Experts of a small language model.
Size: 14 layers, width 192, vocabulary 2048, 46.5M parameters.
Experts: 128 experts in each of 14 layers, a softmax router.
Below are experts of layer 8 (counted from 0) of a mixture-of-experts language model. Rows are named router (the router's row for the expert), up (a neuron's input weights, with its number), down (a neuron's output weights, with its number) and show model dimensions 0-191. Each number is 200 + 40 x the weight over its row's rms, rounded and kept within 0 to 999.
After each expert's rows: a language model's description of what the expert responds to; "comes after" lists some tokens at least twice as common just before its tokens as in all text. This comes from a sample of Wikipedia text that the model never trained on. Tokens count by the router's weight.

# expert 54
router,129,254,189,167,160,238,214,191,232,145,196,238,165,223,214,198,157,205,237,179,164,226,270,221,240,209,104,164,197,171,155,162,177,239,292,195,289,211,154,163,163,135,267,255,276,225,209,152,281,236,257,178,222,246,263,236,223,232,253,241,248,231,272,224,164,161,134,186,222,158,218,241,246,241,262,270,178,190,199,222,146,200,258,154,258,196,235,179,245,246,133,141,168,137,221,226,272,179,216,143,238,186,162,193,205,224,189,162,214,124,158,217,154,167,220,148,221,202,217,182,222,157,168,147,225,196,253,256,218,245,225,226,273,176,224,208,250,193,227,189,178,267,280,165,176,176,240,232,167,199,158,159,197,204,252,203,163,203,240,190,236,229,243,194,241,224,180,199,175,182,239,177,160,181,175,254,138,298,218,201,144,207,190,167,213,257,172,243,234,228,209,192
up0,204,167,185,233,227,264,215,204,194,212,221,158,175,187,190,193,175,216,130,248,195,202,139,145,128,193,164,195,197,205,126,182,224,150,194,182,185,175,174,211,229,208,152,162,143,224,201,230,215,193,221,160,311,181,214,214,182,201,231,163,194,219,305,204,197,137,273,244,160,204,213,207,85,269,99,150,235,167,233,189,261,237,237,231,174,110,179,177,228,200,216,168,153,150,210,174,224,208,281,297,227,178,190,195,181,146,196,246,233,174,205,256,263,202,251,247,226,233,283,174,216,297,164,150,220,190,225,217,159,243,193,173,162,290,174,223,215,159,154,221,240,274,239,196,180,234,166,196,185,224,174,189,215,203,228,227,256,212,234,232,237,179,184,171,227,208,115,188,239,171,173,118,188,238,234,172,234,169,231,191,149,191,231,262,191,230,253,170,277,229,133,166
down0,243,248,237,151,140,226,135,171,215,210,195,232,183,114,199,199,179,214,182,221,199,200,157,276,156,237,289,156,191,196,202,169,131,201,225,196,174,199,216,212,158,133,200,252,227,203,194,192,172,208,177,199,226,213,173,216,188,188,275,211,214,246,187,202,189,191,169,210,234,189,161,193,216,174,199,334,132,187,199,199,243,212,208,192,171,146,120,244,200,234,192,179,185,172,174,236,168,215,107,174,205,224,226,267,155,228,229,126,199,101,234,174,266,139,153,156,210,165,170,121,231,211,248,188,244,210,215,160,141,179,148,265,168,211,210,241,134,220,230,265,149,183,186,162,173,199,179,223,154,138,232,139,247,245,192,244,265,151,174,210,201,188,214,186,170,162,179,137,204,169,142,171,207,185,126,337,183,245,190,234,152,233,262,222,205,270,199,226,214,114,149,200
Description: Standalone numbers. Whole numbers starting after pipes, colons or "No.", such as squad numbers, reference numbers, scores and counts like No. 65.
comes after: " |", " ", "|", " (", ":", ";"

# expert 56
router,183,179,138,271,182,152,191,192,225,199,197,212,205,277,149,241,198,176,222,249,216,119,192,245,106,218,212,182,256,222,221,196,224,176,197,208,242,125,204,164,246,199,133,189,207,96,159,243,193,212,184,188,217,186,179,165,153,247,274,198,161,182,204,190,260,278,171,113,212,238,201,227,164,179,156,173,186,251,202,223,150,245,182,167,224,198,184,238,191,186,147,270,199,183,175,207,205,238,163,116,191,164,194,200,212,148,186,215,142,246,242,270,214,217,196,165,138,225,183,139,200,236,144,204,134,147,199,282,236,157,169,169,136,202,164,170,207,161,138,193,189,200,147,204,191,232,170,254,235,170,183,247,146,154,194,153,211,260,150,190,198,191,266,184,202,184,197,201,162,201,236,174,170,233,219,300,154,196,187,207,256,232,244,164,273,201,276,223,104,272,300,158
up0,208,143,172,262,150,175,249,120,222,140,161,306,189,163,236,225,160,227,149,174,174,197,213,308,195,257,235,154,224,154,146,161,233,196,213,269,206,203,135,241,173,155,164,100,166,226,269,248,244,244,192,162,204,187,199,200,220,185,174,258,179,209,202,281,181,186,243,166,164,252,205,265,210,216,217,242,132,197,277,188,176,159,150,122,199,205,152,237,199,170,150,187,261,129,159,191,241,292,269,217,234,193,234,223,193,181,156,227,204,218,261,219,163,170,240,144,196,184,173,202,249,186,198,172,167,230,260,248,167,255,200,208,198,138,166,193,226,286,196,101,186,168,168,243,205,191,204,201,243,174,187,239,201,173,206,151,225,218,218,188,218,259,256,215,215,169,254,233,193,220,293,219,156,133,278,199,197,192,185,147,156,210,230,147,191,218,184,213,214,197,219,217
down0,186,265,177,239,188,193,163,238,247,183,173,149,247,194,220,248,135,188,174,145,172,276,235,134,189,141,156,157,156,199,231,203,244,258,170,257,202,151,171,286,216,158,163,169,253,225,254,132,158,189,295,213,122,224,180,241,184,222,151,215,226,146,191,140,188,147,170,238,230,286,225,197,241,202,185,181,210,186,183,183,237,210,292,230,173,143,186,195,235,195,227,191,196,206,141,182,151,222,177,184,219,177,175,221,119,211,287,156,131,179,202,202,174,213,247,158,198,297,168,255,213,102,225,254,183,213,201,214,193,177,151,159,265,219,206,177,218,218,231,161,144,167,212,174,190,159,185,204,149,244,188,207,216,175,180,267,184,155,209,213,186,284,220,186,181,177,228,277,171,197,173,217,249,182,228,129,218,151,158,272,179,198,204,213,278,118,133,181,250,239,241,212
Description: Word-initial pieces and to. The word to, especially infinitival (believed to, decided to), and space-led opening pieces like ch, tr, sp, b, st starting words.
comes after: "ed", " to", " and", " the", " a", "ing"

# expert 45
router,239,139,163,288,211,259,211,224,221,210,219,224,173,182,200,190,221,246,138,238,138,210,172,148,220,150,190,206,166,187,240,235,171,171,179,164,219,234,224,228,284,232,194,243,240,140,125,249,227,213,123,190,226,143,108,189,173,179,199,231,237,155,224,151,168,258,242,215,170,195,229,232,194,247,219,144,181,161,268,145,197,238,182,164,167,208,174,163,142,206,212,224,263,161,259,202,142,172,195,130,189,180,154,210,94,232,238,187,136,263,228,266,188,176,203,194,203,155,247,295,255,225,241,140,218,204,137,188,158,230,237,201,273,147,170,197,253,154,231,193,172,238,247,191,252,228,200,200,217,160,257,162,298,171,193,194,201,128,177,169,150,202,199,167,155,219,129,199,186,176,208,173,275,168,160,138,226,167,244,253,159,220,226,224,196,260,204,229,273,214,195,178
up0,225,107,200,179,163,230,199,197,165,235,151,257,135,270,260,273,204,117,179,187,181,186,262,211,177,193,162,192,227,191,173,169,244,138,131,260,219,103,196,238,188,132,230,211,214,170,181,268,162,208,206,198,195,286,236,196,160,176,189,164,244,185,138,208,169,177,184,191,199,173,179,207,227,173,149,236,208,238,169,119,195,145,256,174,226,227,204,179,175,250,221,207,194,188,184,181,214,213,235,183,141,168,307,181,144,214,177,170,188,195,152,151,237,169,234,226,125,205,241,249,193,177,189,162,224,224,200,246,236,196,134,158,147,186,172,224,240,179,139,269,154,185,243,263,293,156,197,168,161,189,164,296,253,175,177,279,203,184,263,219,207,224,216,188,173,238,171,258,176,146,224,225,140,245,201,195,200,225,185,199,199,301,265,198,169,98,207,151,209,177,185,165
down0,232,180,189,189,200,244,262,297,214,208,255,269,272,138,199,222,191,233,186,200,170,186,123,172,202,212,200,233,189,198,170,253,200,198,140,179,178,244,199,251,194,210,278,175,145,196,166,157,192,243,192,229,231,227,157,202,162,168,142,170,173,173,214,183,197,273,257,176,222,243,168,179,293,201,160,239,97,222,148,318,196,292,101,152,126,184,158,154,213,122,182,203,196,167,193,247,115,196,164,209,203,195,188,243,188,204,228,162,191,268,222,201,158,225,158,199,191,179,185,127,202,241,155,237,216,119,158,181,193,252,249,291,261,219,223,180,163,171,209,183,187,169,245,176,272,253,205,203,262,184,190,204,224,222,160,221,231,293,173,205,242,265,204,245,170,191,188,211,247,229,202,166,245,248,152,211,227,194,173,254,147,228,175,198,247,186,219,201,219,161,191,150
Description: Line breaks. Every line break, especially before headings, lists, table rows and equations, and after table row ends or section titles.
comes after: "\n", " |", ".", ")", "==", "==="

# expert 62
router,212,184,284,213,133,236,206,200,143,233,171,168,210,185,238,243,160,224,132,189,219,254,242,180,182,145,168,163,219,179,232,189,148,249,162,204,180,235,183,215,180,182,183,141,155,196,282,222,98,180,203,183,252,172,177,183,228,164,220,158,142,112,223,214,171,203,152,213,235,195,210,193,208,200,200,199,205,185,188,175,231,195,208,186,166,169,290,211,197,248,202,85,233,171,261,131,202,245,206,151,97,223,161,206,229,173,118,158,281,204,192,237,156,220,159,284,153,201,128,233,129,206,162,163,214,255,164,227,192,189,243,200,235,230,194,238,193,248,280,160,240,168,202,246,224,282,246,200,145,214,162,183,207,243,233,188,258,254,169,206,283,254,210,204,243,156,216,156,171,208,253,149,267,221,142,176,178,191,241,107,215,241,220,256,243,195,176,171,181,217,162,193
up0,144,203,141,205,227,182,272,227,180,152,154,211,289,202,306,195,217,226,181,143,191,200,210,145,215,192,171,152,206,207,232,171,209,195,174,117,236,153,172,228,191,254,175,222,257,158,241,241,191,195,159,192,172,189,191,231,270,143,235,170,248,190,274,182,205,282,209,198,130,286,225,160,182,167,223,193,191,270,201,207,266,224,209,169,233,183,151,190,226,173,199,203,192,203,254,191,188,201,243,236,156,242,157,218,278,215,160,137,260,214,150,234,178,210,192,203,187,127,260,196,182,190,200,203,205,159,190,298,208,121,195,223,255,264,235,208,156,210,117,195,267,212,190,221,169,166,275,189,285,215,142,134,157,202,232,201,194,155,111,205,198,224,209,310,159,166,206,190,244,187,269,185,222,187,234,247,200,232,150,227,199,202,131,250,245,241,143,256,217,238,198,173
down0,179,256,144,188,138,181,195,257,221,192,254,237,79,105,212,178,215,172,163,214,181,218,329,179,190,126,183,161,210,238,230,213,209,109,187,198,165,193,181,211,196,239,196,237,220,205,194,177,167,171,217,204,155,128,208,262,199,210,87,148,252,236,164,216,148,221,206,295,190,213,125,203,239,169,196,138,150,166,172,214,211,230,209,209,105,201,216,153,177,221,214,201,257,225,159,156,242,145,181,217,230,207,249,222,178,155,175,222,227,204,207,228,208,176,224,156,168,183,174,216,189,144,155,220,184,258,150,143,178,191,133,177,157,257,174,260,150,195,157,188,187,182,102,183,213,218,183,206,156,166,159,243,182,256,220,152,194,249,196,288,193,220,195,276,277,154,149,207,207,272,197,128,188,199,229,154,254,192,163,227,199,240,235,173,211,233,215,206,159,193,249,226
Description: Compound and inner pieces. Pieces inside or ending compounds and common words, such as per, ick, line, land, ter, house, and nouns like water, River, plan, cover.
comes after: " ", "s", " S", " su", "ro", " trans"

# expert 11
router,178,150,192,174,303,185,164,191,181,231,217,204,222,154,156,184,200,287,214,231,210,187,235,222,246,267,212,174,257,172,274,190,212,241,145,237,242,156,182,254,242,184,140,174,170,159,149,197,188,205,232,149,231,250,232,146,169,232,246,284,183,155,202,179,151,83,152,225,223,100,214,169,235,181,197,210,220,219,171,204,118,162,263,211,178,119,158,262,222,197,207,284,155,176,251,170,176,218,161,177,197,166,245,142,199,168,199,182,206,215,190,286,148,175,179,185,146,249,198,190,214,208,196,262,168,144,229,162,174,264,223,231,187,188,235,178,130,219,243,255,206,216,226,226,131,222,177,267,235,141,225,274,211,218,198,246,239,210,186,215,167,147,219,235,170,212,236,168,177,129,225,201,214,118,244,304,234,197,157,156,247,203,248,221,210,242,226,212,200,240,236,176
up0,243,228,178,209,206,213,229,218,194,212,263,199,181,211,129,171,224,189,111,216,117,203,182,199,179,196,165,219,162,235,214,163,161,118,239,227,262,151,226,198,207,222,237,213,196,188,196,256,203,220,176,188,174,196,165,199,268,212,151,137,207,180,181,238,233,210,262,190,190,154,272,151,181,219,152,149,213,215,183,213,184,176,214,216,168,259,242,183,205,170,137,233,193,252,223,184,274,210,178,198,192,256,169,258,207,208,148,213,238,177,218,178,207,210,119,199,177,138,275,208,169,253,224,308,215,125,214,235,196,139,234,294,186,218,269,205,232,222,91,206,209,216,176,202,188,188,283,202,228,187,238,175,122,217,215,223,172,271,231,224,194,175,153,243,147,194,136,181,191,200,187,229,321,123,205,251,224,232,218,110,239,298,118,252,175,188,221,142,206,222,236,229
down0,143,184,203,198,163,268,248,162,180,225,135,183,251,196,262,240,258,195,228,205,91,136,112,139,196,193,152,197,173,212,205,127,153,270,198,128,242,210,212,197,177,264,226,171,191,171,172,210,224,239,218,190,212,99,161,142,235,200,136,223,198,208,186,255,212,200,153,279,207,135,165,190,154,169,214,225,174,234,210,190,184,234,225,202,240,190,213,177,217,198,206,180,111,261,229,243,201,186,174,251,191,187,200,199,229,205,203,185,204,187,261,201,221,111,184,205,244,182,276,168,181,189,178,190,233,184,154,198,224,247,295,211,237,151,181,231,208,196,254,221,163,147,190,223,229,181,189,203,192,219,173,236,260,198,198,161,202,183,305,200,138,237,230,210,217,154,219,205,175,233,257,241,201,329,275,161,257,198,185,202,208,146,262,160,190,302,123,185,128,210,208,240
Description: Proper-name initial pieces. Capitalized first pieces of proper names after of, commas or list marks, such as St, Sch(röder), Vi(ctoria), Jo(el).
comes after: " of", ",", " the", " in", ":", " |"

# expert 37
router,136,239,276,197,231,140,193,237,193,232,142,251,182,260,240,192,175,230,198,206,210,253,168,214,220,205,211,248,157,236,197,122,203,167,191,184,238,127,105,156,130,159,187,176,250,171,236,222,265,139,217,232,194,193,219,216,248,205,190,195,175,192,177,133,216,168,128,156,145,221,221,171,154,206,166,154,169,233,185,142,128,144,193,230,206,182,192,276,191,192,176,110,197,205,153,216,183,235,140,175,164,154,227,315,290,191,210,229,180,205,216,176,192,185,154,213,185,228,270,268,174,210,119,239,195,177,196,201,154,179,203,145,172,202,174,185,187,215,223,273,214,158,185,129,254,181,224,252,197,273,210,219,221,197,157,164,236,245,228,87,185,185,263,253,133,218,261,143,209,172,118,173,239,184,151,246,174,239,215,184,225,212,143,221,226,180,197,213,267,233,222,176
up0,255,250,192,194,169,230,133,208,151,175,176,200,200,163,216,154,162,311,183,214,280,172,224,163,224,235,219,230,192,251,134,186,243,192,233,186,203,134,127,167,244,228,229,203,200,225,211,191,193,211,212,209,161,228,177,275,197,164,157,289,185,174,192,171,275,232,152,250,156,256,157,112,240,225,241,188,269,176,225,141,176,164,185,242,201,222,223,278,230,169,240,151,193,211,254,200,214,248,211,195,189,187,136,187,230,216,267,184,169,218,171,235,183,185,232,259,294,233,323,243,180,202,153,196,216,200,195,225,170,223,276,166,194,145,195,194,226,238,190,259,245,258,119,230,247,207,273,231,236,221,203,189,181,176,202,191,291,137,164,247,216,162,138,210,194,188,233,198,263,178,177,203,178,189,155,152,239,150,197,234,241,236,145,186,132,192,147,152,175,265,167,169
down0,149,217,218,203,186,153,205,243,257,246,284,181,192,162,273,167,186,159,140,181,177,230,207,193,186,198,169,156,122,245,195,184,169,178,231,131,229,273,199,193,106,261,184,193,302,202,187,215,252,212,263,253,221,232,257,156,212,169,233,238,201,188,185,237,149,278,204,195,207,203,242,242,199,177,240,194,271,222,260,243,181,187,174,216,201,204,188,201,178,234,218,162,216,335,218,168,302,176,257,288,203,206,192,146,187,177,207,162,186,142,183,198,240,189,216,246,216,220,217,254,159,186,203,209,195,213,159,257,140,205,172,134,227,242,139,213,134,185,126,226,131,241,170,201,223,160,224,197,214,171,256,153,258,206,192,149,174,261,207,163,211,211,223,219,209,195,122,172,257,192,211,213,237,223,143,198,155,232,184,170,183,178,185,182,184,213,247,199,134,301,190,306
Description: Line breaks and infobox punctuation. Line breaks, periods and URL pieces in infoboxes such as https:/ and www, plus do and no words.
comes after: ".", " ", " |", "==", "\"", ":"

# expert 42
router,155,231,198,146,155,219,239,217,193,173,260,270,118,240,242,210,206,178,177,81,171,187,229,198,205,258,89,267,230,198,165,161,191,171,219,231,244,219,142,121,166,214,230,201,143,223,180,195,244,215,221,173,151,232,150,262,260,213,224,257,224,138,189,91,200,167,169,175,197,209,192,183,219,159,240,216,186,188,273,207,147,261,177,165,193,206,209,178,216,146,195,185,157,182,205,234,246,221,160,193,250,186,172,238,234,213,188,177,226,194,141,245,156,176,113,193,214,259,161,262,228,107,179,192,191,220,236,205,183,252,162,177,238,188,218,196,208,185,240,178,185,223,232,167,180,124,196,141,265,221,211,146,196,207,147,175,188,166,196,144,234,197,155,159,205,220,169,252,168,236,123,185,173,221,199,195,227,253,183,138,111,172,153,235,109,214,130,205,241,263,221,122
up0,240,176,165,163,212,225,243,191,136,207,211,197,181,250,283,222,258,239,178,174,156,183,227,183,230,237,116,245,205,175,218,198,274,203,177,247,185,214,142,214,206,222,142,213,204,278,189,135,155,167,175,241,217,223,177,338,276,144,261,112,236,180,210,177,129,148,194,222,216,155,147,210,227,256,242,218,217,193,140,173,180,187,222,212,237,177,187,204,125,294,235,148,161,213,234,157,225,183,211,227,230,175,180,196,216,214,247,230,204,190,186,183,216,206,218,168,195,198,98,247,248,157,130,189,199,168,211,221,202,224,210,205,279,141,211,249,198,209,188,258,204,169,162,221,207,179,250,211,215,175,234,181,202,182,119,153,284,188,171,204,136,205,255,214,268,255,234,190,189,255,194,202,236,189,180,222,230,262,138,206,199,153,285,133,227,218,278,238,233,163,111,190
down0,200,218,184,236,199,150,193,196,159,281,210,244,198,236,245,183,259,214,206,232,185,159,179,220,236,204,177,231,216,186,154,194,206,166,265,233,191,195,169,224,294,261,270,190,178,235,172,220,194,220,250,235,207,234,163,169,228,184,245,175,197,209,148,222,219,184,203,225,165,214,216,205,189,273,170,139,226,229,235,227,203,224,236,219,207,226,197,201,177,170,229,181,176,216,172,137,188,240,276,163,218,147,251,185,179,174,177,176,215,181,235,206,244,234,228,187,210,105,202,195,200,158,261,211,201,127,191,192,155,110,102,164,177,232,171,134,142,243,194,178,193,286,274,148,314,144,168,194,198,241,184,228,184,148,210,240,190,242,267,92,288,174,233,268,143,128,206,151,169,244,231,221,129,148,221,176,226,217,218,265,159,195,205,245,75,175,171,201,267,177,222,185
Description: Digits within numbers. Digit groups, decimal points and thousands commas inside numbers in election tables, coordinates, statistics and scores, such as 60.0, 2–0.
comes after: " |", ".", "–", " 1", " 2", " 3"

# expert 43
router,186,236,217,189,158,211,246,147,226,151,157,234,92,217,304,149,160,221,292,223,189,239,216,222,206,161,235,212,194,135,176,252,157,185,172,139,180,173,150,157,122,228,179,242,292,193,198,177,258,203,173,223,209,143,230,220,292,252,178,194,191,196,132,160,144,152,241,202,177,235,218,170,185,249,239,231,183,202,211,204,205,206,253,182,276,198,247,224,210,188,162,156,171,245,154,235,173,151,233,188,192,206,143,171,196,178,204,163,236,223,213,184,208,271,241,227,197,241,279,204,166,206,182,241,241,278,179,170,180,194,169,240,193,151,116,163,191,132,198,200,181,149,175,121,198,216,189,149,190,190,193,216,230,199,200,221,197,162,276,222,168,210,208,153,154,267,90,137,191,184,154,266,125,212,229,230,169,193,166,150,186,177,140,122,158,263,195,219,184,218,131,175
up0,202,217,243,263,304,199,145,221,194,207,178,249,178,176,179,213,190,229,214,202,243,254,210,278,158,162,259,193,213,181,259,209,157,178,259,157,148,133,223,180,230,202,112,242,244,167,258,240,214,136,216,163,191,202,244,222,202,137,231,256,237,217,147,183,188,192,269,227,225,147,171,166,146,151,238,190,197,217,234,250,207,149,228,255,183,136,231,186,257,197,167,72,188,139,221,213,172,234,188,197,195,280,190,222,186,233,166,189,159,165,153,181,138,170,303,201,165,235,272,134,213,230,260,193,170,189,205,229,269,240,235,127,108,221,211,182,208,217,197,204,157,230,225,214,150,219,190,230,157,154,175,173,258,186,195,160,207,135,219,244,135,190,180,165,210,224,212,168,257,198,190,252,205,133,232,198,178,230,192,206,253,113,235,217,261,213,143,240,244,249,223,209
down0,290,263,183,238,167,227,186,317,192,143,217,207,174,193,78,248,235,150,189,195,198,164,150,196,230,140,183,230,160,219,167,199,204,202,159,179,169,223,140,188,100,193,191,237,236,214,143,138,155,167,147,247,216,227,134,135,231,289,167,137,206,207,181,234,192,161,240,127,263,164,211,240,209,237,258,159,207,271,178,192,200,139,216,187,182,233,224,247,157,194,171,205,207,269,202,152,248,196,251,174,203,212,281,177,183,222,216,198,183,291,234,164,286,173,272,160,207,241,191,250,186,203,203,213,228,219,166,176,195,225,191,239,169,158,210,162,192,217,144,171,160,174,238,190,218,203,188,159,167,191,195,260,250,217,242,278,291,223,119,290,198,259,194,219,175,215,204,239,210,264,190,156,222,209,235,202,222,143,237,242,184,213,223,200,210,173,224,219,177,138,230,231
Description: Infobox colons and dates. Colons after infobox field names like Works:, Designated:, plus born, year ranges like –20, and Preceded by.
comes after: " (", "\n", " Born", " by", "ed", " Total"

# expert 51
router,158,178,162,165,173,173,206,241,178,201,228,179,111,249,220,224,153,199,168,120,186,195,227,249,231,213,168,157,225,191,165,206,246,222,224,177,203,275,146,180,177,151,208,191,203,182,192,171,171,183,199,221,146,273,240,231,224,257,250,165,259,227,261,137,222,197,138,169,241,294,204,239,114,153,168,216,119,140,197,185,211,214,160,150,267,131,227,207,183,175,207,209,172,199,127,210,245,167,205,119,189,224,168,192,292,193,251,221,218,238,137,257,157,171,196,199,221,191,182,140,258,146,181,234,181,254,224,271,239,192,239,271,182,224,219,186,162,173,158,222,155,196,204,215,139,201,190,148,214,262,239,223,113,182,168,139,230,251,240,171,223,130,141,260,183,278,183,220,198,209,164,229,261,187,216,119,204,224,209,184,143,228,177,219,216,193,140,127,248,169,138,201
up0,224,242,215,208,193,209,163,176,211,207,229,215,192,188,204,154,231,258,213,216,176,210,225,234,184,252,270,256,228,225,199,244,154,224,173,276,202,229,214,182,209,177,195,211,106,109,93,264,180,348,150,185,239,243,241,174,238,226,236,206,155,212,259,196,200,242,168,156,97,214,233,200,271,240,217,162,179,234,161,153,235,149,251,227,180,226,178,270,186,209,190,216,107,215,270,271,157,225,251,154,234,240,163,245,225,235,257,148,200,189,178,212,185,151,187,263,222,107,221,232,183,218,183,188,204,202,251,231,252,197,172,207,196,186,209,243,226,225,167,228,201,224,184,188,209,190,214,209,162,191,239,192,219,234,220,184,172,171,248,234,324,184,177,226,210,201,248,208,219,189,217,189,242,196,222,137,166,215,221,205,176,217,298,228,219,263,200,187,161,249,127,89
down0,145,247,268,228,141,209,105,188,201,144,215,197,134,173,227,175,219,230,207,195,162,177,185,188,256,207,219,198,154,224,147,162,208,219,242,140,195,164,196,201,185,181,201,191,221,222,195,178,243,176,257,242,198,225,198,159,159,177,227,200,216,265,242,252,162,162,190,280,213,212,179,180,259,188,214,235,149,175,210,202,159,200,213,216,181,101,167,148,148,218,207,123,198,240,197,260,225,166,240,179,177,193,205,223,253,219,221,233,293,300,128,212,145,104,257,228,205,246,217,244,223,82,175,186,242,175,178,220,250,223,237,128,216,215,153,156,235,184,217,258,170,166,309,184,251,231,222,256,229,108,193,168,122,196,223,122,145,193,142,180,221,161,197,252,241,204,192,137,169,228,141,203,217,179,222,158,188,225,215,214,221,177,241,230,201,232,141,121,246,204,222,212
Description: Digits and units. Single digits and number pieces in statistics and tables, and units like km, million, per, sq mi, plus ev in Chevrolet.
comes after: ".", ",", " (", "2", "′", "5"

# expert 4
router,182,139,160,232,206,171,186,217,269,150,150,179,241,256,187,210,154,207,175,208,172,130,156,216,218,304,154,248,310,160,180,171,215,213,111,212,217,200,195,169,215,170,132,268,143,128,176,196,168,134,253,178,262,214,151,203,215,220,259,196,111,203,239,160,196,245,155,209,160,215,152,193,217,138,129,203,167,196,206,185,203,217,234,182,199,199,191,199,213,192,148,245,265,223,235,168,219,218,149,151,171,165,170,221,233,134,191,143,232,216,241,329,164,178,168,289,149,238,170,225,181,215,174,244,268,237,231,189,164,172,187,237,238,205,207,191,162,250,178,216,269,161,227,182,167,243,157,195,202,165,200,268,262,161,187,172,228,235,244,180,250,217,256,126,226,230,163,183,195,215,192,173,266,187,157,259,216,204,255,193,226,201,256,208,208,245,191,230,153,121,254,227
up0,167,193,235,155,229,195,149,171,255,168,202,170,187,176,186,213,202,171,132,173,212,190,227,184,165,220,280,203,210,183,184,214,190,117,167,155,151,213,251,201,219,121,199,170,189,122,214,116,163,191,176,134,167,94,165,216,287,127,197,238,159,188,174,212,250,164,179,166,93,207,208,250,231,239,209,170,231,274,148,244,201,143,230,146,194,175,154,198,227,293,215,206,204,243,244,195,166,247,200,233,171,206,124,149,193,193,163,197,124,205,218,237,160,190,225,207,210,175,126,214,249,146,166,193,183,201,253,294,213,201,207,178,190,210,237,214,244,184,227,234,210,112,222,169,225,229,192,241,150,171,233,179,165,173,136,159,154,243,132,239,243,103,227,199,175,102,194,208,188,207,170,194,211,248,207,183,142,173,197,223,223,123,194,196,149,229,157,147,195,192,117,170
down0,203,240,191,241,156,249,190,220,226,263,152,213,321,234,171,159,197,249,157,231,192,280,182,209,207,144,190,189,178,214,116,224,221,143,200,157,226,228,230,192,150,206,258,266,280,253,207,224,202,211,185,267,226,137,247,285,226,213,153,185,178,243,108,131,267,241,217,203,211,225,217,213,207,225,198,240,193,169,265,192,137,260,178,175,139,187,245,229,300,239,180,221,203,222,164,200,223,171,199,142,174,231,182,212,245,183,205,205,222,204,183,196,179,176,207,263,145,232,238,128,204,137,150,136,227,164,179,134,128,196,251,213,240,199,231,182,213,160,212,164,153,248,174,218,216,206,264,249,181,181,184,272,206,162,154,175,241,200,162,220,183,239,217,182,225,206,72,130,214,224,147,165,224,242,198,172,181,188,209,153,173,218,152,206,255,185,210,271,224,209,209,293
Description: Word-initial prefix pieces. First piece of a split word after a space, often prefixes like un, dis, con, inter, ex, h (unanimous, configuration, handicap).
comes after: " ", " the", " a", " and", " his", " an"

# expert 61
router,227,182,155,195,217,277,176,248,224,200,239,155,158,154,211,163,182,207,226,285,148,207,187,178,184,236,224,186,206,277,200,244,263,188,169,213,198,235,203,231,157,188,190,179,207,107,184,260,140,198,122,199,263,265,295,241,187,221,188,187,208,212,126,180,201,217,182,190,235,205,121,130,215,195,232,242,282,213,215,235,188,300,136,166,241,255,201,133,212,141,242,183,223,247,194,238,186,280,211,194,215,206,162,199,264,126,151,161,117,201,204,225,216,206,117,226,199,235,212,174,207,208,155,243,200,175,202,226,225,195,139,249,201,247,174,160,272,158,222,233,214,215,159,119,223,142,199,256,250,89,267,270,190,196,143,151,277,237,205,181,152,160,238,222,256,214,205,225,201,260,212,171,218,218,157,206,205,219,212,197,217,187,192,171,275,194,180,205,207,179,243,169
up0,201,215,220,199,133,161,143,235,141,208,221,148,187,190,266,156,240,164,112,228,175,130,197,131,237,207,278,213,246,236,164,193,256,209,115,210,167,202,199,213,232,243,199,162,191,198,244,268,191,165,159,229,184,146,251,183,182,186,204,253,206,135,226,160,166,238,210,245,171,246,229,192,223,176,233,158,176,184,223,164,150,163,254,152,230,238,153,222,216,121,222,187,105,227,181,145,207,168,188,174,228,133,50,237,259,213,236,247,219,174,161,224,252,226,175,195,200,235,243,256,266,201,147,206,137,200,186,204,198,232,212,208,212,169,246,178,307,222,188,198,239,198,199,266,207,149,235,209,274,244,221,229,104,230,195,202,236,168,214,213,278,183,237,192,208,221,162,208,201,220,186,171,236,175,242,157,171,136,146,208,289,224,117,176,230,170,181,227,182,181,193,175
down0,164,326,119,213,182,192,180,219,246,208,212,170,205,281,214,198,241,201,192,188,275,229,169,198,237,192,241,213,121,138,192,170,153,207,209,171,216,199,220,160,108,300,292,256,226,165,153,234,235,191,199,224,153,239,189,196,205,216,184,239,231,211,226,226,214,182,264,174,263,241,202,183,193,186,164,176,197,208,191,204,227,175,194,204,169,229,171,259,163,184,163,291,228,254,186,121,204,154,213,176,218,156,182,228,238,195,244,185,231,170,191,156,159,170,202,102,175,231,159,180,189,133,191,152,209,245,226,213,225,232,186,162,118,287,148,180,251,229,131,249,144,245,244,270,225,204,264,225,235,265,158,174,222,173,212,198,158,195,189,208,219,205,136,210,188,170,214,159,238,215,254,186,255,215,212,207,205,250,169,106,287,209,251,136,180,267,261,226,160,219,239,177
Description: Word-initial consonants. Lone initial consonant letters, especially C, c, H, G, starting words after the or in table cells, e.g. corner, Candidate.
comes after: " the", " The", "-", ":", " a", " and"